From a checkpoint of a small mixture-of-experts model trained on Wikipedia.
Size: 10 layers, width 384, vocabulary 25616, 54.7M parameters.
Experts: 24 experts in each of 5 layers, a sigmoid router.
Training: 413M tokens, 6308 steps.
Below are experts of layer 3 (counted from 0) of a mixture-of-experts language model. Rows are named router (the router's row for the expert), gate (a neuron's input weights, with its number), up (a neuron's input weights, with its number) and show model dimensions 0-127. Each number is 200 + 40 x the weight over its row's rms, rounded and kept within 0 to 999.
After each expert's rows: "mostly gets" lists some tokens that are sent to it at least half of the time. This comes from a sample of Wikipedia text that the model never trained on.

# expert 23
router,192,252,137,287,211,180,266,269,231,232,184,208,255,221,248,202,204,153,278,201,184,240,173,174,267,198,205,181,202,273,188,187,185,211,182,219,161,232,223,182,188,203,211,191,194,217,244,191,234,196,271,211,268,237,197,206,170,205,251,187,171,199,181,162,79,205,205,306,253,313,164,265,267,302,206,262,196,208,217,210,166,260,209,260,218,195,139,267,210,200,170,189,218,225,175,154,191,210,203,165,245,221,166,183,288,170,148,196,206,213,116,174,241,200,203,178,196,251,258,136,171,148,168,197,229,215,202,194
gate0,199,256,186,137,174,174,178,186,220,173,178,180,200,266,177,205,190,221,180,192,170,169,163,155,228,199,171,247,215,230,278,153,221,191,178,271,130,183,202,248,125,235,279,200,237,193,227,161,310,203,207,239,170,158,228,207,199,229,219,164,222,190,255,234,133,223,169,97,182,141,162,174,175,221,158,171,204,125,196,246,175,215,231,215,170,172,138,229,235,146,189,268,185,220,159,299,201,143,189,190,215,244,229,195,261,212,230,169,149,227,157,187,253,224,220,205,135,230,225,215,188,223,205,102,230,245,135,183
up0,186,179,222,232,96,219,167,251,130,182,185,148,234,203,268,166,204,134,189,201,200,201,244,212,207,218,237,187,178,158,184,221,128,246,239,192,221,228,105,190,135,172,153,321,254,117,172,198,162,236,210,206,189,176,237,195,246,126,206,153,151,196,170,166,153,177,157,227,168,178,185,139,182,231,153,156,191,208,197,144,244,198,231,186,251,219,197,243,151,168,250,174,150,177,142,223,222,162,233,274,213,196,157,171,210,233,189,212,171,186,178,197,143,184,143,239,148,155,245,156,153,229,214,173,207,203,226,221
mostly gets: "201", "199", "196", "200", "197", "202"

# expert 7
router,201,224,189,171,186,210,261,176,244,145,212,200,204,291,238,230,171,190,197,208,212,147,155,216,228,240,105,203,238,178,323,260,194,209,151,217,216,206,262,130,160,150,171,180,219,175,186,188,240,195,219,229,195,227,249,150,146,186,266,201,176,262,250,218,40,191,294,192,188,163,168,201,274,236,245,142,219,176,220,207,165,212,175,240,259,170,154,189,212,163,248,156,207,276,189,225,207,217,231,239,245,151,247,253,172,190,200,190,217,191,190,225,142,182,236,185,197,228,219,248,131,159,246,175,189,152,170,220
gate0,265,144,117,165,240,186,159,220,210,116,163,173,212,192,133,242,191,192,251,254,260,190,257,218,199,271,200,211,215,220,203,225,169,234,142,115,266,149,196,228,171,196,137,196,226,169,176,181,161,223,188,192,164,229,180,193,107,215,156,232,193,194,218,236,192,241,185,154,249,206,190,261,223,211,137,284,224,217,261,221,178,211,220,193,142,177,134,145,206,193,191,175,213,188,245,209,187,249,251,208,209,187,267,221,180,169,246,185,242,279,181,186,154,165,191,164,134,223,266,245,159,198,208,285,202,208,193,265
up0,152,189,111,159,148,148,153,223,64,195,191,264,202,175,255,176,215,204,232,241,278,194,230,151,200,168,254,312,203,133,220,197,214,180,223,203,205,191,240,138,206,203,215,159,212,186,184,193,155,131,205,189,232,206,204,209,162,140,163,212,181,114,199,193,246,206,228,235,141,224,215,207,258,192,185,196,228,251,165,216,232,253,262,153,156,240,204,178,155,274,207,154,196,203,193,208,238,235,307,112,190,191,161,234,145,175,251,135,256,179,230,197,228,175,246,281,246,155,194,173,135,167,161,232,218,224,202,179
mostly gets: ",", " yards", " aircraft", " touchdown", "',", " ."

# expert 0
router,159,217,202,218,149,163,228,250,159,219,254,213,173,201,163,205,175,80,193,268,190,254,163,266,179,223,193,225,151,261,233,196,227,236,222,159,194,215,253,254,148,196,157,164,213,240,200,200,185,252,187,200,286,233,248,184,118,204,256,181,247,150,213,221,156,229,192,158,190,179,171,189,284,214,226,170,242,194,187,180,139,233,211,244,162,141,119,221,188,196,222,176,169,195,255,201,204,188,81,187,137,207,221,220,204,272,227,199,248,223,204,184,114,175,198,101,224,198,224,220,189,146,135,239,222,204,220,161
gate0,228,228,201,258,183,140,216,143,212,141,160,239,183,209,191,150,192,169,316,258,313,203,176,249,196,158,197,214,195,259,159,192,258,167,207,259,255,242,135,225,207,154,188,193,201,184,234,175,206,240,146,169,156,169,225,175,224,211,125,202,267,149,130,203,203,178,152,207,242,235,138,192,250,224,170,202,161,209,172,216,236,190,181,152,223,191,226,148,236,214,200,200,234,177,156,266,217,237,271,249,190,179,165,158,314,232,255,121,211,245,178,207,145,228,182,165,262,232,178,198,133,207,193,238,248,177,197,185
up0,220,264,172,198,263,202,151,168,215,199,188,120,227,254,218,192,166,220,274,250,138,218,177,274,160,196,146,255,268,208,242,136,266,156,201,291,208,185,220,296,228,157,222,173,205,169,276,190,219,224,231,232,224,167,247,222,176,183,195,267,210,173,207,176,154,202,130,154,231,124,187,156,281,257,180,175,249,174,139,238,143,190,167,171,251,199,258,170,167,202,165,147,246,145,285,274,207,205,206,241,223,178,195,250,191,192,246,198,211,234,167,177,180,167,187,235,228,158,108,232,231,219,179,118,168,262,168,161
mostly gets: " These", "00", " sq", "99", " Pts", "55"

# expert 20
router,162,218,228,233,232,206,230,196,133,299,198,194,245,218,217,245,170,206,235,227,185,213,227,242,137,201,99,202,243,188,245,247,237,180,177,139,253,265,217,264,209,209,233,241,264,248,228,181,240,150,243,226,224,219,164,173,209,207,256,165,243,184,217,189,137,184,135,210,196,232,151,206,281,168,167,177,198,169,200,248,201,225,214,268,191,213,184,271,187,230,252,222,135,273,211,177,265,207,150,210,176,256,265,192,192,177,218,123,218,227,168,212,156,237,202,199,111,183,255,199,189,213,213,279,183,185,241,173
gate0,212,190,294,140,215,159,275,192,169,243,230,175,172,142,211,150,244,160,224,206,137,255,169,191,219,232,132,165,248,222,219,130,180,193,149,205,263,219,143,248,172,217,311,186,97,162,252,218,209,241,156,219,215,185,287,137,182,157,215,205,145,121,147,221,202,231,212,180,163,217,167,171,249,203,175,175,153,222,205,192,230,139,182,213,181,260,181,170,213,204,250,189,200,188,218,143,259,209,121,163,168,180,205,215,181,205,217,179,204,192,150,254,288,178,233,178,180,137,264,216,198,237,128,173,285,303,194,191
up0,258,176,163,187,219,205,247,226,186,156,222,221,164,217,164,198,172,189,129,245,291,146,191,271,200,109,228,212,177,151,143,271,239,215,183,140,243,290,157,159,200,99,165,209,231,151,179,214,181,159,190,184,174,223,203,229,154,168,150,146,178,236,267,245,209,240,189,182,162,251,192,216,192,258,227,219,259,156,210,248,177,208,151,165,241,181,199,183,101,161,297,253,178,173,218,184,251,234,267,203,216,268,224,223,172,245,115,190,153,185,221,210,246,205,201,149,223,198,260,173,198,191,223,195,190,226,217,169
mostly gets: " same", " %", " −", " Votes", " Total", " Apps"

# expert 21
router,222,212,196,256,197,219,238,164,225,147,238,203,157,138,264,193,212,189,228,269,225,216,256,210,147,181,248,178,223,206,188,197,177,229,196,114,203,248,231,197,141,197,218,167,202,267,179,227,181,188,243,202,192,217,219,202,217,190,198,140,182,174,100,196,159,213,144,272,164,273,181,142,207,204,190,146,272,178,246,195,257,230,184,253,194,188,287,141,226,193,216,243,178,253,176,131,254,233,177,221,184,195,177,193,158,183,163,228,229,176,140,227,143,207,189,238,228,243,247,226,159,191,164,200,265,174,190,198
gate0,185,167,200,161,157,104,163,214,207,126,193,192,163,150,168,210,234,204,231,165,174,240,278,106,188,231,183,193,245,166,212,132,173,220,213,163,180,151,196,145,143,215,166,160,160,249,161,216,143,152,140,164,220,208,240,268,175,193,219,202,228,206,131,247,189,173,177,235,246,122,181,188,200,144,210,190,187,182,219,184,186,175,233,207,186,218,254,219,237,244,229,198,227,162,194,141,191,212,152,171,204,100,167,213,201,177,138,193,142,242,173,198,124,164,158,282,136,183,237,193,254,153,149,244,228,202,202,245
up0,264,219,96,235,179,137,210,269,196,203,184,192,219,245,250,162,255,263,121,119,234,222,177,140,245,232,167,223,240,147,174,206,237,176,205,280,192,191,188,221,236,195,177,198,218,200,207,119,218,171,174,162,243,171,213,179,215,208,176,282,220,145,177,253,191,229,159,202,171,180,230,183,186,185,175,190,131,187,204,194,201,195,184,238,230,174,225,200,198,156,132,228,157,155,228,245,206,229,149,201,224,230,204,145,186,245,278,210,164,213,145,165,245,202,195,224,249,196,178,145,119,167,217,157,192,228,223,191
mostly gets: "°N", " •", "′", " Genus", "°E", " Clade"

# expert 3
router,180,193,164,174,189,208,220,207,210,270,190,191,208,208,205,251,243,201,238,179,206,171,213,255,192,193,185,129,226,256,288,208,226,238,210,192,217,211,253,174,237,209,199,145,305,240,159,229,259,316,157,229,247,233,169,144,178,205,267,184,261,220,260,202,167,228,246,266,193,196,127,252,274,197,126,181,261,152,196,254,191,257,135,135,205,187,253,177,241,159,255,196,209,280,164,132,181,230,183,233,220,222,221,188,195,203,178,140,235,198,177,187,217,201,210,179,150,238,122,231,166,200,210,261,242,200,160,198
gate0,244,249,171,158,260,260,207,188,206,204,246,208,181,192,227,116,162,284,194,270,197,170,127,211,187,196,185,223,199,225,303,187,170,212,202,220,237,218,151,249,254,96,232,259,193,120,302,149,173,264,224,155,225,229,248,205,231,224,212,206,186,200,223,216,190,175,145,176,233,253,215,272,185,161,153,135,215,176,195,212,204,321,173,160,208,162,200,221,178,201,259,169,188,146,173,224,162,266,214,193,216,159,184,219,181,150,204,143,116,199,157,217,233,166,135,140,185,200,261,169,246,216,209,228,194,227,258,262
up0,164,202,187,159,239,216,236,245,193,128,261,226,194,160,236,123,157,167,196,210,141,130,189,225,222,152,258,196,258,162,181,199,157,247,119,214,200,194,206,255,188,198,209,238,206,143,196,149,201,197,204,263,179,66,235,162,201,222,184,182,194,261,201,176,214,183,185,190,146,162,171,208,123,302,151,224,213,175,204,199,227,162,219,262,233,224,274,155,214,208,228,215,219,181,192,197,192,153,164,291,194,186,271,250,222,212,219,207,165,264,165,178,248,192,248,242,279,212,207,185,232,186,233,115,142,138,184,146
mostly gets: " |\n", " years", " season", " year", " After", " Year"

# expert 19
router,201,178,190,197,211,224,259,201,183,143,291,306,163,182,200,165,204,167,253,252,187,172,234,258,125,224,198,199,230,212,182,224,155,233,220,191,220,259,287,219,182,182,198,131,216,225,148,128,195,229,262,226,246,236,154,169,130,227,188,168,237,158,144,164,154,136,119,195,151,221,190,257,270,241,243,190,259,184,208,234,178,223,152,248,231,180,182,169,258,182,222,136,241,217,116,164,228,186,177,205,205,145,219,227,239,230,202,193,180,173,166,189,186,208,168,141,208,269,271,136,152,189,175,197,244,146,266,255
gate0,241,232,171,200,135,305,260,262,184,145,218,217,223,241,157,198,171,177,128,237,91,253,197,180,231,170,162,241,155,199,190,242,173,238,158,129,154,227,186,219,217,267,242,205,172,235,259,103,243,218,200,171,155,318,128,193,160,233,140,247,246,221,192,206,211,244,206,177,232,217,268,242,216,170,190,127,279,241,200,183,281,145,221,243,221,238,162,223,173,168,138,186,207,250,265,175,202,166,164,241,203,231,206,239,255,206,253,220,175,182,196,286,256,148,233,152,180,140,161,210,174,174,176,114,237,230,100,236
up0,211,112,194,242,246,150,157,172,248,176,270,220,236,211,191,170,199,273,225,153,214,274,219,156,215,220,157,193,212,170,198,237,222,182,225,148,247,201,258,125,213,221,215,225,253,218,229,214,230,179,129,240,173,204,178,162,229,263,202,164,186,195,197,286,261,211,268,211,208,135,184,240,233,251,211,186,202,198,174,140,205,216,156,223,212,189,206,180,100,212,182,184,238,208,227,246,218,213,209,186,192,166,126,173,139,120,166,174,201,231,199,198,242,175,237,195,285,103,222,165,293,90,224,144,223,241,102,212
mostly gets: " =\n\n", "=", " Genus", "):", "°W", " :"

# expert 9
router,257,108,239,202,221,246,234,229,121,228,212,190,222,187,166,203,239,172,266,196,214,185,154,239,161,127,180,202,238,228,242,209,285,159,170,232,161,280,198,181,152,166,168,161,227,181,151,172,202,204,250,138,284,200,199,183,129,217,237,187,176,210,201,194,195,226,228,275,212,224,164,256,224,181,202,116,232,208,202,153,189,218,221,203,185,197,152,171,151,180,239,206,144,213,155,172,233,203,133,272,188,172,250,210,168,197,105,169,217,210,140,189,161,215,224,198,156,203,173,153,148,177,152,218,229,179,205,156
gate0,165,203,128,207,193,156,165,172,194,187,146,286,221,170,174,163,198,214,214,213,174,203,245,220,166,187,115,250,269,219,218,214,179,186,228,259,183,163,234,193,247,255,201,164,203,234,183,259,213,193,133,190,147,201,240,171,220,223,168,145,182,199,250,213,165,224,169,166,249,141,197,210,169,238,185,249,199,174,172,119,188,130,213,183,224,271,199,202,148,221,217,219,229,183,194,194,198,187,129,230,181,201,219,208,143,227,206,140,275,252,256,252,224,150,219,221,204,200,178,120,176,158,232,249,113,190,193,179
up0,254,222,177,197,179,182,177,225,279,234,218,212,167,288,269,266,234,203,124,223,196,232,222,228,168,237,250,265,205,135,158,217,199,249,238,270,204,200,158,197,193,244,156,162,222,274,191,183,140,203,210,226,233,150,248,219,199,161,169,155,263,204,136,188,191,205,240,239,270,214,156,195,198,153,185,102,163,236,181,205,145,200,227,201,183,236,174,245,188,191,171,160,256,183,158,257,224,194,242,232,195,186,199,235,280,190,170,257,217,111,223,187,267,175,219,202,199,180,196,229,243,196,279,217,249,201,228,244
mostly gets: ".\n\n", "===", "==", "F", "==\n\n", "G"